From a checkpoint of a small mixture-of-experts model trained on Wikipedia.
Size: 8 layers, width 192, vocabulary 8192, 8.59M parameters.
Below are experts of layer 4 (counted from 0) of a mixture-of-experts language model. Rows are named router (the router's row for the expert), gate (a neuron's input weights, with its number), up (a neuron's input weights, with its number) and show model dimensions 0-191. Each number is 500 + 25 x the weight over its row's rms, rounded and kept within 0 to 999. Numbers have three digits each.
Before each expert's rows: a language model's description of what the expert responds to. This comes from a sample of Wikipedia text that the model never trained on.

# expert 27
It responds to: Prepositions and dates. Prepositions and time words like in, to, on, at, during, after, plus month names inside dates such as 23 September 2012.
router:452528472484554498491438533509512492535486476498556497488546527527533530525484436472484556503476465504534474529527484482481490461445520509491484474515468534516509473472520520496536494544507498522480506527512512491511487517497506541482525486444476470490482504527532523498508501463493500524485497473514526485515495480532465507510509517488508475488487535516528483499488530490492493507523509532524490481517550508477476554479515503495523461488546555518471549499512507551553476494497501516505497499539476496492463477512510524506512495488476515502480532514491531533539500482501519455
gate1:482531508477512484505469505480461510503507418534461507517525495507494480561459514521512469502533500479471517486464497505539454476507500525561498520458487517509496527509562524489466464500523553520541503487494520553445548502491519474514544488476509477540466506508512488493513516450544465518488519463495499499496497482479492495500482479518465504531504469518487495513489521482482507488488520465510476545520494490504501508486514513491538509492495515515507537477495510509506475509549491466472513511515484488468479549476474469497541513519450503544507495499528496526480492450550497506
up1:503501517478535529530495527500526462494485506495514481506509527491486513504528518524531480461535500531500461476506504506517548493502492492516456531508509469538462506509495489521496461517493530500490471476484534552494524509523543462506535522465524440470477489482470502529464558500534499537506468505498503520463517503451534510502500515471486528443474476515504508473557467485541469506480517472521478528505509450533487511564524532518479515479527487505510490486503487489473512527510521515497520477459498526519535477478460492477507533540514488526520474489485524545544505487453511517
gate2:521544465512468531485450475501457517466521505484509546473496535490503514510493545520475554488542502492514481511517513487522504501552466494468518537483471496476463534514508493467529528539544489462505453526520499511506475488542516469537470532495502500555463461473499516484487518476527540516502545488520533512517509505523487451488499488529481462480469511497510525523477495467504535463507497477502490521519523516499455476506517474525489535497463521526512484513460467505494513451445480498543535476466486470477504534535502502531498513469500514494503489521498497498453503472508521507
up2:533481518547468502498464457469496499493515512497473497520491533533474475499511504536472520527508495517547487529537547530540554509529460502523507494485494532491498538483525482498464488530538544491458497501525485458484508500543489508526495528513513499492490517491549507495496514521513525467501564474507484542516532527484506519478487454480504480477516524517482472485451492524491489515480502461486530506529485503497503486563483514535490503537459482479522549493472500499517522529505523505474531502457515539501528486546458466513462480492482454498462447479506503517489496537502525476
gate3:530517479503492476457509509491496449482489482532466511551491505497496512517461466481489515503490537479539451463499511459517493471521493468555482471511476472554525460499522515453482496515531513495468504480511530488480501510497514497463495521533481535493475540472490440479501465489512480528534476449499517457511482454496522496473491452530483522515457502513496495470475480532528536460472456516493486519492497471470511463491489487510483525508457519493520497492462483525518464539502480499458548538489530465527501498531505512482502498536446530476508517512504478500505511475465500495
up3:539469532500525505499509505472479499481523510476530490501460504504534492515531543489497479509527505468477500521515488444487464524500485496492515449502527473497519449498421509506495528498499534489532490524486516529465478524496540544520454464467504470498484521520499498487539530462498537507538470520512513457521498512470529508477527567436484534491532497482491512509481450485466467515510470502541505498482466506486493489549479516492477475472504484538508483507471496519495501539485496495512476487511505488546499540527497482508470496491542552519491522512515496528465539448509506491
gate4:501492542434479530459498472467483529480517524486522510478517493494480507477465508538512540500541560488470517487520457496493512505494515540550515503518496500465497492491517473522510493498511568480466508508517509523545530491528460478476523571527502528521468483486475513483488508497475527495493469551496490515500538474504544472495494500510487499508494505546521511492531504462510495543474527554531503471503468517480486479540467537487485499479469476535512539497527496477466510567487508504492545469490527513503472530514513514450467527497521511500461508492499463499519516491508507491
up4:487484507520513444500520480483461476466494517524489507465500492497476497486524529450481475490510482497541447501535541523536520537523489503476498561507500485525505478503457514476519488504501507543512448537497487450517481476531498491525453527508531483490534526504504490490529524484442501558509522529509502507488503508496522518451485535497478479532500464517524532508511458530519556489498516479493482529478498472500505501486489488508453487526479477474528470543558534485472531501460516503534477464508496516527523480520509493435518522544524503461526505504480499510507522526481519508
gate5:504536494471481509472532514532485496481502539532484489510470460469486523518472526525522507451500485467474487483509528492510517483557455474493504503496476512483494478486532534505506547527492465504487464432545520481447540538478481471500481528493521513440516496475504522475498464524548530482491513515495497457533482490543509517497487514531504496536526540505468453531501461500538496481459495510462521471538515503505520503499485546564536504517525505446480471502530472501499541476487477527504484493488508474516522494549508489485482494476480492493515534492523514499511490467488484503
up5:496506526504509515483496462467514492486521539497454505488494490553484482493531428451514452477469468545516499497510470543492484482491480523493519512492525521511516520520489470503504479490520511540509499527467485488531474506522473516564505506515483491492445525524551464469498508509475504485489475544470470486517505528530480496525523567484493489493484487542535505476482512501514513469507518507494480556489494522481498463520488435475501472512498509521541516506558491506499520508525520536508503449485467506448496484504491530512544514514474447502546485491509520461490502489491534513
gate6:533453487472482490491464530509518502502501525523483489482482495519481486492514485473517560539458530469527523505464511495516527509503492492519510516504472497484513505503542520485510471507486505450482488492500448433483506498467525487489507479538467496497495506494517506489485452519521500514479510455476479492527507463510521505482461486533514515480476578559456524542516517478479466508474462517473505496494494510510507534524521482537509511519468508530500486461473463502528508464520506520476534564487509471483483510469521490467492510482506544503483467491525455488515475544574471502
up6:508505546517517507524512544470483476469510516529525507516526508498485538505513471528524531505514451446502452536500505437504498483497501493518458488502491538478503482519497468461532494489481499518477462448520466533500493495545530483469516485506439492520560515438493515485528472527518484456527496480491503486518522495527508487468518502480548474468481507520534526500561454528459486473520478488533473527477473460500501485540492483544535518508469516477499471478527512514475504502530548507494519525510496521511498503492478510513530499525496528477487469499502556489502485499478495520
gate7:487507497526500523504503530530548505480507483440524487524480497516483490487484506488469552518545515455514476504547497521508526506511496508505557484477474508469501502479497482480501507503489501537460529497531521497515502464472548499474534548500530522512487459482440517490526501512560498511495447509515523507500515476492539489476484516474464494528501523518500505501512487495495498491481512511515499527519480473500470459519509494517502487501496505469513511498452496516469440491511528492454507486500497525474496530507456480510485576498533586452515454472503445493482482506525496544
up7:538552512500491472449435458469526493509489519528524473546512527502486443525550473507493509488462496487479512470502440546502461521515529470489470473508486491490547509523482478555507465461532507518504455522519484494467471524508483483538467502483463524535485524468511490500530493516476525490510574503502456459524494524529501525514491459504472477515509491521499532491494492522516475492501463525509506474446494521549483523507469505510501516485489475554494508493503485440505530513498503499501513516492507471489487488493475517500488460515501508545495507546476489518491505498494490499
gate8:501523506451463452551491503529487516495505472501508506520512473496508509524506481481534549499502494521509495457486502486540527494480466528554482504502519470511488524495552482491479509466519538485486479503461487513524482433476491517481518482472523460501500492488450499541499514464504492518554464486516488493495549518495546490482470530503513521525518530493537467477523512482520502493527496502467515482502481486497497548518530438479462523480518495518501490544490497522490454531470489452528510454522536481506521482527472438525487497510537494501492506510465484512487539503515447464
up8:541506493511558506491507463529500498516520541504506514483427528541457460500498515505493482476483514502504459491469468504464472507505506478491519467553456493463524494511494490525516522488501480517503491524502537479562530526492522495496527526532527531458490444479521456501473530525485467464490514480487549510502504487496483499504504502455509486516452517513466483514499475497505523499468509484443510518513532511541496511467504518482531459514462528508514461481511479509539544503501522516542551458486535542472523471497468505480511492507488445490517468505494515489482506468486500523
gate9:530527526484518515497485519518549466506535500500468462472459447512505540517479498486521534485480484518497450541495494504500501514485468482479477506478540517470484511494479530539500516463490493492480516493471529497461485535494493485507511490487545491539532465492507503494555514530507466523512450493494521498506514503472506523515516499515545451528484507507520475515518495523453468538458527480494550466495503487477476494428486542501542522536518524446491480481569506494514516479490480496500549485508513494489514480481505457464494515462498493431518507508479505472473498469494500516
up9:482467520504462481501514487511492575502480530489477473439535501483474487504535506511517470479488494487558495524504475528540538510515531477511486518495465483515507532515534486518509543523521529512465457504528449450488512463469465497480535493513501542472554553471483482500488460512505525489522491475516500505501489503479503504465497519492546501504468492462509502479502496492545487487524500497535442525503464494473461483508471489482460515466500488482508446534469496513503519534459501499494486467452469488515506473501535470497504481512506499536459503488471526497536495502505463535
gate10:475503526534525486467515502476518496524480505478506494492538454504519460527482527489502495515532492513512486492450510468535541531508463531512501525500493496469485505511537449511521504507486549461461497487534518501516506513546481460517516491513525495505469475478514504529518527510514484475518535509512497543438532507467501473461526481501455482535517493524452462535528513496498544517504528521494560509502475482504482472484493443545519512526468541483463528458493495527526456537501501498522547478525515551498490523492511516473521484511481501495494467545496494526514508491470453489
up10:514432510506492468530503484498471479497516509492514529470515513521474531482514496495457537464505476500515517532474549493507506547506516479528485492550525504543477531477492447516516483484490494500498491524473485492546465483506509515501499488508460513507503503491455507472440490528483506543516514515512524490459497499480457485495502536488555500458484450528566504460486484491483456452487506480521481498472496492511489513522464500484502487505546474530504518545520443460510515508521497510502511439503473523497470531503467550497461524513487497498500476517523545483482496504443510487
gate11:530496517534517493493513488509501432472449459521492519492466471498533523527471496510517524525510540509486452472503533498502488498495491524516506494498557493548448510520540519492515496516556559468522505485478484509512494496532503503539533507518531515480501521514544498488533532511504532516443478490493484524488540500466491515502505576521463510484459494494495486510531512493459496502464555486527493508530502502475501477488534485518484508491493510509489534493522492494535523489500462469518551515473498504519492553510472481482507492493516533479517475528543515489421495534508507484
up11:504516467481457537508491500482478509512519489512512527549480517493458501483490464504504525505490458519506489520494518518512518522539509479457506478520463524484526495506447511523488514499476453515523523461513521504471450520518531482498470538519495538537452474504489512492488481478473502503489517503530510497509472537527473484491561505469493465539555533474503489522476532498516464514510478445461475514517497498508512481533472453502522497483488496518487506483504494459477536492559482473503525469470497476472529461544509557509468526498472478545487438502487511491471487511469532485
gate12:465448543510509540475518517536531466467495492509522492492529462494528507506498506489503512507505524493481507487485472486511472442479543524490514529544464511462463497469529544505500519474502503503511528497487509529498506521483513513490528503499536473520460537491456527455482523518510440495514484485483496514511503489551506481547473483542514489483525513507485504481499499498419489523447487519533502469518507519482495472472497547514531492559525528498478547503521461486483479467500534477526512466470489521509469528499494497508517472480543522465555492501540467474479503498526490485
up12:508461511518492525513544531467574518478504481483478461530520482545488502499533496459485507512500492476508505526517510482538496494493531505477520504456509517519502506498537507521509503494478503507514534481488498492448517496523493473482502508508527488498500537489521523483506467498531512457488476535480514496496473493496461551521466482566522483476503466455456472534506494511472494487463529451474502493528513503550540438486515514499477497529525482454469476459550455509529485439512485506487521502509469499478497477516504509539502463502496532511499532477528502465457460511525524511
gate13:487525510477423468478548503502493528489496497505508528471524493477510519462446502549516511501487474475516483476465444511509525495490480522507464465521499504448491491460517516511455477460483537503481483506504522512501534500513478498522454498519480484468510543497468502494540494480503510397497515493525501465487471529492535494492499518487463528459517510458499507526533535499507506520479496526531502479443489500541513485522507503454496516482493506470506487510443465490535511473468491511490502498497528474538528503488503491503463480498524482541488537524499487549464523499484494507
up13:508496501542532524530449507482510526511519498484500495496504512532506472480522493488450505512506473496473527519478494515507505539514498487498511525455513501557488497518497495511517491484487529518501530511506487473563493504490533513517539534501553482510489479475491456566441500481511483541506514493496501493541541481451471502499488488488457498519501466531537506502475473480491519486521487471462498514503513510456500514451496477508540478513519480482534497481504526533459494513525466507531501466538458504513481517494493540458508594510484540471464516524477496503510488484481444542
gate14:523478452537440461547516556471495466514492484486526492502505485521540466480476499471470476526444453487484498526465463511503503534485472486528512499482492486512477532538530507533510526506539511521485493471488487479531506517479494469469526489499481470531504509448469483426486492526455474455491502475546492494462532503456492498502514473524526529456451515501470486483526510500481484517496471490508502531499509490495550466493507502526544521472479484495502496514485532512494509469488457506493505515479508487522520523530525527540523459508468495510514486497509512494481497478448472527
up14:474524494515476481463490506462481511512457511520538499533505511529503491462504505459492473473503466499447493478493450519482471492518473504506528479498460487537511484473524509533469525521516534569486466478501504541531485567508493513480519525507473459491476503448463542506484464511469492433494455507464509465494511504523512531486477519471526516483508523531502466533479520495483489492452485498541461524524487518488503491512517512544520494480496526499513526505467479490487462498448532467508489519517481510523511456485501560487512472499491539517512516483502511471466486466493472498
gate15:518474538495450454476481503511505496469492499468450525509494422476509477499533501508570525454478479518487526487473525513461521517488493526502483495477500528477498529548466474507528474460527500446503531449486475516517481518538509461508521488519493535545488463485473489563538532522482445494518546513459502504520474514486507518524484510504508481457481489523553545518541485500563485474492503505494516490493513488502531481494491472490478496501511507473492486513515501488497489507521464494504520496499525491526511512471488514542498524519514504531515429496499487484506529506517491502
up15:447532514481498522528526483546518512504495492474487510519486473477474505544541498520490503482491481486484532461524480458494478480507515534452507460510516540513508479498452516498473505510497486506509494502464476517477492496511498513468535480506479492506508522541507503490530506483521545535502500558535485462525476532522480471507469564503489494472552486446492474490511500504499502487534540531523468503477499452510486519539490500509471485515516537573504507521518494513449435453533530481499505466529504454466494472492493475518510468501502527475516545493502514476454496503483491477
gate16:516468480549490489525521520511526466520474473487495494540492542485540512492495477513532488491519540532527511445492501491473487497466508482507493479507536518472499503479522520473464480502559522481475477492443545473466515523494527489531494498522515497484500409478483507509471456494503505503505455520513522494495478495488501462524479507503516513489513488530476521520480499519486488481499487479508524506507528492501512473545520503507486518452495511550510489477503482493515503522500540518492534586486536467492535541444511527514511516498499470490560436481519488519496453489515470482
up16:521465512544498531539502517511511482502502500511437514517489489521507526518468487467511456516521505491512509504461459501503500515487521507500504485541481473517489523483519535511497515540502523489469510482478520469436562515507480495496509479524519492453480472497482494509518468460542527526459510533495511484504500487455470513526456534485521518497498500508505485499502514500472467503455529484496503524502500552505500510514524548488553506514498527522501487461486465503487543510563511551520531562493482461483505575463509510516472499488550505497499516515519485510518465490455451508
gate17:486499503498487532508484515523552559521492468527499565480500487521489502500497521488442532534495500493545505489510478510541525545539524490514500539548470496480534480467472514508452515484485505448491516502487466494495522511476525497470488514518501476473515485479483496442497517486520539553519506524538515557510515470501471522521522442511477476536507499485510519555474511510488479509525522489452512502503499496534499485442477501475506543512525502501487445501497498522500507491540471500512495486527510497498505523506473494472476500467496495521483534563511520480445514515534527473
up17:513521533498511533474490491454491497481506496520494473465498528470474508500514483520519509514464494528442532484490505473437478429485480498464501475461503549455487528522526509469492497462487509496546502484489498485504484511530465479523490541518470504492503546481530536501552513493507463470489501487460521508510491528532532498518562523501480471460485513533496497456498475492530524507506519513473491518490488522459489501550518482523504456498504526487501561438510476463501469511519505464471533466494527517528495499527480511467516485498519511448494501484506484493502499480449531513
gate18:498536521507485470513459535507546507520507506556489547502493504487506501514466489499525505493535526520518466532481474497515489516487522512515508507559470487530524465501527497503519544476447539491456506498485502495496531507489500468495498469512495480519507462459437441535534535492513492551496491488477481534491515507461520489557489497522512502528480524506505482487474539531500501507496536503498487511479480510499496460513512531477469503491477504475473538530539514519526498496486489522520538478501487525534513466511500432445499457491534485506508549451460521497509480491539468464
up18:525461507500498487553522466475449478484508449515507506455489496498493504463513530512491513484473519509511514499483494487519473524497508498471499514494552457506489508498475461532521491491522502530550489464441514519510474419490507511485466470486515505494532534509507516510499516479459425485526485473513480484520534481482511464481475494490484486515468502494486509478503484489471473498494493498456527526495465503544465507468496534500506511465499515483484454461486504500464531520477474488520482528502512509508505511464490435544510497565487513497516493577505517549507505490476532491
gate19:530486497523529478448518471538543467533521458485457453543447509495509496500492477468482526523523463483536444469486477537538522502506517478491523477470499554487518490504464530522474482509503540493503505475521543505492529456486510503523504487499500510508494484518499505498528496475466508461486465510495546521517513521478474499483469506498545495519520498495494532500529502548458478492498499457512513504515507464524509464514514479515511488534516511510488487507518533502461473459498465516513529482502451515445483506526478459536459474494509441455531498498521515485520500479484456471
up19:495523480524498463419490471495487523508489480496476478460525516496516510481461514486483496540479549461525466458450476525485491513484507462493516493530504481485499463505525515515530489523472515473484515536527474490518522476522497504483491483504459485517461505484486485527522512484473476497476484477479543520499517476472496502496495499516589471503471489472507496474498506524493531473518493430524535507474501457488488460523500514525480482492540508525483473476496553468504434482501464490496521493541499506512484479505528569494466504534504504470467491534480469495483478477463501514
gate20:516534471522532497496491504531506496511521526527528534514503519521525529515507491535522518548476492509524521481472464473524473514451493522485465470475544538491519514485510497545482484512482521497525479534487489525522507521443518536468525449488519432514479532512507486459481486490507455488504512470524486478510466479459497482521489535498495548476512505504504483507497512492458581477527484484449512475472515512489494504465521531494537509469511520557504483507470488470518528518512475496509502503510538511468518500480483473496529480446531501505481483523532483520537526464544491464
up20:462513503458486477499500527488559498508491514540507510520504521503476498540547496499512530502532482533539542494470541457460468497512507516473498473477507549447534493517511536476501513518455489501489494449564464530469491479488501517500480494513489489505566454495488515548537511506503485498515528480488485514475488491567494520498534488493580469491543538486464496504451501476499480512457502475531508503529469498542509504538492509489526506492484524481506469466503478492527509485492491496493496546508469464469480499463501464517502496496477540516516499494509490477517462492494494505
gate21:532483482503521540533466490483482445507500453523500488521523460486522512491514509531468485476507470507451539463521525497497499496504485513511495494464562507469468572523507466508514479491479495533485498522492479515475532515560526475511502525526478476448482484510492513480465504505478501467467522469508499503492502482544511501526526523471534473487490494513488479495467509525516492503472475474500503485546494498468482483516439522552491485521525473546490549469449526505506526498488558514517503510507473503471469465469515549541488536493497478513472512505493536500505482497511451514
up21:470536483491491519561456517499453436484512467510481514519513480543537470515524523503489479544496482527457530517514488500529490510507514509538506480514546487501440557468541472477533467498500507483496535549519519488509487497492497465496513496477497498479510451485503491461485476484537464527485519533546459543471498464477504494501537475502426532506437492507501441501499516479513522477464506478493524474474520527501524518516481515492501519467501464507506527464485474499514477543489516517495497521467486457491489516481519520507498517498500489545513507487495496500466481505473504499
gate22:514480525473435483463517494470516526500494473513523456513470460514517501500472509492522425476472548461500510527486496520510488502476490464497531519447465462544497516513529529468499494532512503482506471442493518478497526521525486492509503490496503520477484500501470483492506480505486541474513525530481499513494477484469476486518489486431495565486489509475481471512523526472515494513518471520524509530472502510493524448508551544485497502498498492521531470518513479500494461508466439431493505543518513512500493483482504519467525468492485499550523493525500520492476535457506533507
up22:509496489489531464516483468494497538472523492490495486512443520500499477505492522518494444493472512456477502446504502456524497512500446497490507508537512485489489436550458484440466546484536527470511508491470480475541475504539494480513465463508520506483482502503485488497499496518548491530450516500456473505553464546472509502471499507460496480508522506503509506481539488465520559518506481489467497511521500521473487498520509458503463514498517507469510484460490490458490529474540488461492545475547515505497489486533471479520474503503539483487474502515495497487486557514500491510
gate23:550515459466521491539486542491572489476506478559492496446487474505501514492549557478486512446546473514501462472513504524514501518482501474479521493468493487518509528487502518503489481493497524510469495513489487521497516490538508483520506482498491532493503504469486474457472464479488492504474497507486529484483539443503460497497535523557509487543492504493490473496462504512474516541451469493541521480499517513490501500446531539498506508471511478467514458519489551514491490501482457504516497463522522513491499496479535449481470507483470482525503540473474486527466504469541488495
up23:504523509488452526490523509511440511503508487491525517505494543475485546454450546514514476516508538488522474505511517536507540534494491486497468533494485513457500519479498521526509527531483504438538526479483420474521512552510469475503509516497493483494506454538502545513491533503512484471512472516482501537472484485544516486461486537477508506533499491478502497546511544512524501516502494484464525503534479473479466464512467458481524477507479515491508517521489513523509477517510505503510517525533446497480503507549476507493486497482485509484463464569523497496537506496473471535
gate24:487495463509517475476501485471518493483522501453491494486492494522466513490535473443548508528479456492550476502496514461540532491476492510525505476463474447542540506515493525473459485539510525548477506522492497541516477490498475480499493492516536495449495499499488505532493484467493521518498539531481537526463507478492489483501459477503517517500501536448530483504457527523451479458504516450472510518498510512521468475529493499559536486496488499543520473481508499535474460544503516499504452460503495532508529454505507505520473489534497493487453513522497497506489509471482533472
up24:490443492456490517495511523500545521513496493512509500469548524498509525498518483525469489480456506527506512515554506504505448560488547536475504513515502485481461491529550489526553508549528525485512483496478488484515483510553498496444527489484496515469473457532459531498464486488485532517518511507472478567507523499482520483504539481516562476496472487525470517467486505463514540517489482515520457512525499509509514458482480494502521522518473469495483522492514512532512501523503477510492523518508511517465452493500500512524521514516489485552519463482488527506529524517530552479
gate25:492520476461442459512496501524495565511507491464501495521507506488498471539505513522501501476493488507472529454507490524512544519470528492467470490493510446499486501537509474479495494481493558490499491460480488521527469490490511516456556493490515507475464482477504430542513504533539520510512512468501494484536532536469510479523490499477473507483514492480528541512521494503553513525538475545513526476524494496481515505490501447487485507500487519507501540551447504551488468530492475488502460491548558498510509547483488523491518506511485535545493492499495507526488498508519457490
up25:524463501491495520519504481462514528475546486493519488481506489529491529473515497471479513483451482521526475479518522505503514506528503459522502474524507500474514548480513508518510525541535498568498485548504518433504510485493476486531487495472457457497552493472480513482480464471485500503517473520454566506465491471500500523434526523495498545534475525504496458487501463482500511476473537490505453500512532477486441502497511506505481490497529482502500473474480524497516509516516503516511487505484452460539530477553484502499493488525486447482480535517496499461525525501453502493
gate26:487477511516526519480512489510495477497474518476527480473493521448491531530517496500492481479489480496479462564503497534457513517519436451490509500482507501496462469492506507523518473515470474470476489503517473504502474509564516483522461481497497469535533465513498507500495486519484496512504536499552504470491465477511533484457478504483474454466474485525550508490574521482504497460494498504552536502497481479494485435510487489495451508486501473521505502515480558490482517517442531524510526550491517503502504505502506503496483546470464473478516477505502480447507527532472527486
up26:491496493469509494495460535463507493490494512490477524475515522537518507525487536499498473482487495551469521506524560501541477489480495509511491498447565472510489543527529494524473466484543483564514519546453500513516451502500525480508477503475450481523535507513542509525462526495493413512501478519522507524484509465491501504506482493544464450538515507507544512481474484478503474505496517538461520459491494526515444477503459506486445510486509474511491506508489519542491471501489499498487495494476480480477484497495547483486519462497486471522515499485483497502497494529539499488
gate27:474492538485500507506495485480482532504453495551503517512519461484476515472497469487468540481503531498511520518512485498519506495500540496501489496504468486542505496481494496488529451441441554536499482516521496539516477491499454493511480517468507467463474503470431495501498483493499530506501512556498458506484494510498486500511513450490498485519487494516522470479522533479490466506460531485520466505462481504490496543502525547484456507509530471498500468495466462500483486501502531463507492458505485493581497474494515565433485511480482544524503534481496495501494493456487521501
up27:471477512515452517521528544448451457495483495473474493505527470495513527492463492474516483491530476505500496500507492447486478509474466506542482520527508492506498500499497507500446507486530568500491496492487525544492539483493487540520492459508468492460469498535500466508506478459524513541472493497484469524471506510508542519512496530485506561486446522469515493523521532469464482496452519503503474508552524511481509521491520530515570472507509481516511485533487509502498499521491492483535526533509454480531496499495449473477454493476496510499506509523541446528495530470499501513
gate28:467494489526490479476543497502506508506527528504530506484547522508522524511468527495531514525452530494508482484448494487513472541442481547548486480525502492473479513469474562520481526497530498516512482473508489436508479513502461540501512464519495469477515515511522519492548538498460478519479506485532494541496502450504482491445482508462515537528535528488486452441485478475523485499509522513505543475462511513522476512491510522491521489512494476504497509552461521521497510479510482504495463495496535521525548523484506548499511511499493483498504515522525458532507523458478488528
up28:505502521490517486474487526512533477489488535467541450492547479498523517478482542484477478435510518502447479508500522478487500523524496538466559500489458486518500456462470483532552523506529439471468506508499475476485482494535478487511498516460448534513517526497515558490486500541542526539518475503483521524508515520505470536485506508507499537559555503488519518504545492507489501507459509498526473487522506504508472520511491471518462499518489508518485494505518492494501479490535474511490498501501467495487498517502533509538491495477540502468517495544514535477456477529509543540
gate29:492548513520466510506495500555495527486502463532516503530498517497531527479476488487478508519512518499524497502524494530503462463506554501477505515499508509495504512470515499498538498468466490501523503447481498491494468484485432473494489536450490484520528484530535496490471472528542532483500516565548513524511498536525506546499460445493542522480524521508516532508464498487485522512519511491521464472497510503484521476472503562470520523466527518514483470502524481475516469486528518486473517513486492480497473475520522511528498467479521512481518499472507517415489495522554552527
up29:506481509531492500500545489477480514479505491517477560487526487467456514504570516497514494467475470530503469526500478479517505504496493527532460524489464477476485492509461526477493527457525483476504511502473478485534479482507477518484460476538478508509508497490472485485529505490486504526483447456504465505463455499449506423482509521503486475531508494462518485500522490510517448482503509569504515516461488514522491516503464507482439486511501509487528506532490480547454477473479505473515510480484541539501516497483525459505495474514531498526487476492471516507481538558493469477
gate30:476534503446481534515498523477482462465493456500539548480508490502492519529514490501478487509534498521558492495492445479473532486496452510518523533519566524507509525503505506451487503478542534508497489491500472521504542499500511494503506506506499493489515497528454505522481528509493560504471488512509547515481543499524522522466509557483472511459507531519519453499541495484466529499507527504502497530516499467475445511498496531532437460477524468493511512485474539516498456551509488489516500518514501528480512506488497480477483512456523481485493443492500500493476521545511536494
up30:486470439522503524515483466512488470509507504505465501512483528495504497520500490500492524514499509512506561462473499478538436470526473485498475483540545530547487488528515461479493515511479540463498521506517502494495538528460489518531507462480528512515469536492515487510511477486498492546501535540504512481506543505545507491532501479473483543537528512529524518491516486517524464474513477463475525467476493542489505521475497470494439499500548478503495485526478481475541501506458488529466514501513481497501493477482550513529478485489520429500523541501487454480490514509465463467
gate31:481517522481460521463501546486506492476524518511526494495501507516518528481506502507526514492525519502520520482521411572464485484512511498468533477512471526453517494487514496517501505543512502490502492534518473474542506544495504489493522512522478493513504536487515469512479503489469530482505495520496520486495503542560512515476467538524453504524514480491510523531503507498525554499527552580538473487520532495443506515452495508463526485451495514517524539493513493505477481501475479470562508487495504525514468507511501494507506486479535516521460562507498461506486503505495489529
up31:492456500487486497483524468496498515496508489514457479528510482438465528514533484467523512494480496521486483535485540456496455467513488510552462507504521487522473459502451529457508497484503513550517468432469504567483506473513500518486505494482497517507481514505490505495514496501542492482492532472473487514527476499528527536505500510475525477450497496525506496483515488480520457474495464481529457510462492555504499481527499488540481500520532501477482488542546494461517535512530539493477476511491521450491518472511488514481493521524497462480533458474491509521527516527505563476
gate32:524530479497520510514493474515494510482508488580498498516435522520491502555505547514532501492511501507488545475534495510512512507489503516502497481515506460499522506525471496474495493497499514506553453482514518488539518530486499509543515518549532509429526500479520490514494483549501507459516511540464457491505490489498490494534483488505487502492455494510526484527510474460480519500528498543494528501500488539485483501450529517498464474489483474490478463510527507470495519550518416483501490468498493536506549522484464475544502496471543491459510493496515493485468558494514504476
up32:510487497491512516513504506510489486513485473512546510491504434508538513516486517482472516504495501490509515507487482417475453501487505508500517471531530490544517508475532530487519486562518494516490514487532512522522517549519544543515529443470487491511515489504517486557522527485501487506471464497502532481484513451494500522515520562502472499458475516542525478494519499472447479524508509490514485474480508491483464524468527505516473495505493528503478459479522537525496481498529485530489532563539472523507508515465508491540491525492464477544513506570498510499496494465486533471
gate33:527516478491559505485504503483565506491524503556503465464473492513512537437478546498509520535484523523512531458538514555475491523487522526478497510458531487518478546560500509485511503521455507514527512523506483502491555486478472489543525471531487518523505566488491502495523490496485503489480506499511525515474505510463488523519488479549512505511464502471500486475497519530529519523520537510537506466519499473490513546489508536510509519487515477530500480502457527497505557498476470475537494463478515501525464528489508452475495486457520485518491519497506450506484496514509473472
up33:493529517505510490446505529506470488501490517479493481467509522473501488548511483516502464505499476484510525485498558475453524489446476520510497474486505528456485460511481528508492544476507483531535486467488501444497506496508474505510487503518515522513561508529492501451539525511521464475495489511524457495522487484517452468512516561481537492481577526482467507514502467503525518494498471544503498527518529511492536468472490484512504498503502522453494505500510500498497495444513492550467504516465512543464461494476515490492528469520456533442504474493544516490495501533510505496
gate34:516535501486471528508515512540508442498478511510490544495469514451491475477453523490472551505500520503527452463509476546499518458506489472493499543498505498534516454471468498494501479473512483520462506503524484480484551471493491506472480491469533479469521538502481486532509533509515525488548490499495512491473517527485495491451489554504505480491535516539504492518500440451536519475507519497524489485473481483494492510539469463514484518498503495430497501493453504510469508532522504530524496483486525513503504497528507467454479512549569507552500505478496467488516496502468511493
up34:522495491499483475494458527539477522492480484475505468497473512497507511519491503480486489507548484457503489509536495545534541493466490431473500492438512495500485504517446479458488500508473486503479517524538471521473444422496507461451492485479512500463535463498478510485527497499506525503538501537487476474499477472505523524503491475445519480467485480479494522517545464508528471492536511482532533494485489488489489488496533508527482552489493439516521533491521508495502477498475495477496463487503497522535511489479480483494521538514489524537507514469469470475530509518503501567
gate35:488435519486517494480543518478531473494477526499511491484452490507524535501510574470504530499455472473498495491533545497508517546497475479530487458478543521466487532488537487511499499511510523499493472519515452492496487490483497514547476461454513507478520509492532523472521519501502520515472487507529507502500515542486503516473517486528464484471469501498470468532523475486537540534480483501506566516480521558466508505524505539492465489514513462458482526545484531530503532451488470469539484505509524492491504487507522498490476507469505539519467470504482473541511524483515506519
up35:521535515504485511516432467496447585494499496492510514493519535523485493487408510531484522471511473491502499506496494508543497495524476511511488485499474515532499497496531484491493507524526514506497514461527472495486492480518530480456526521488482529516455507506511467480487479508522510482499480474538507510508528470489530519486515477492498443492508532525506539483503524468445451486486505528450499481513486496499522458502480489474451500523492490505525520498497497513512473495477492473473566490449513522524491509535433480550525503484491552501487488499543536520484515532508518510
gate36:472459475490484483520507501534481479502514477491513504484486487522522505523525476456503516495472507501533474502512547491509494504522507482514519513499519505526474544506527498484543539506494502440477509503540487478463532570534487472506524532517497503474470465513524518534465475513507527471535501476489503521540478473467481498500496466575510471485504536485451487520533522536496513529496504461520498484508484505469469460519504522534510506495518498484520529485502502503491517472544482483483556492438532462486521490543481490509509497498544485499551481478526486482469486544574511479
up36:516493524486430497506506502516501504540496499493511525505511485476490507505498499520509522458512491550504508518462477512496540518558483474489538517520453512477489454487508506503540488488533471446519482512530487481452497487500465504517471527490506467515477514512506509538475536511461513517499500501478491496524529529503512498495512466500485491535499570485501542468472535514501507464482450546448499534423491477531483489525522536483525453544490474504495525489518454514506520532536484517507517477502507488500530499562487487503466511530474457515509460541478531496489498508509508478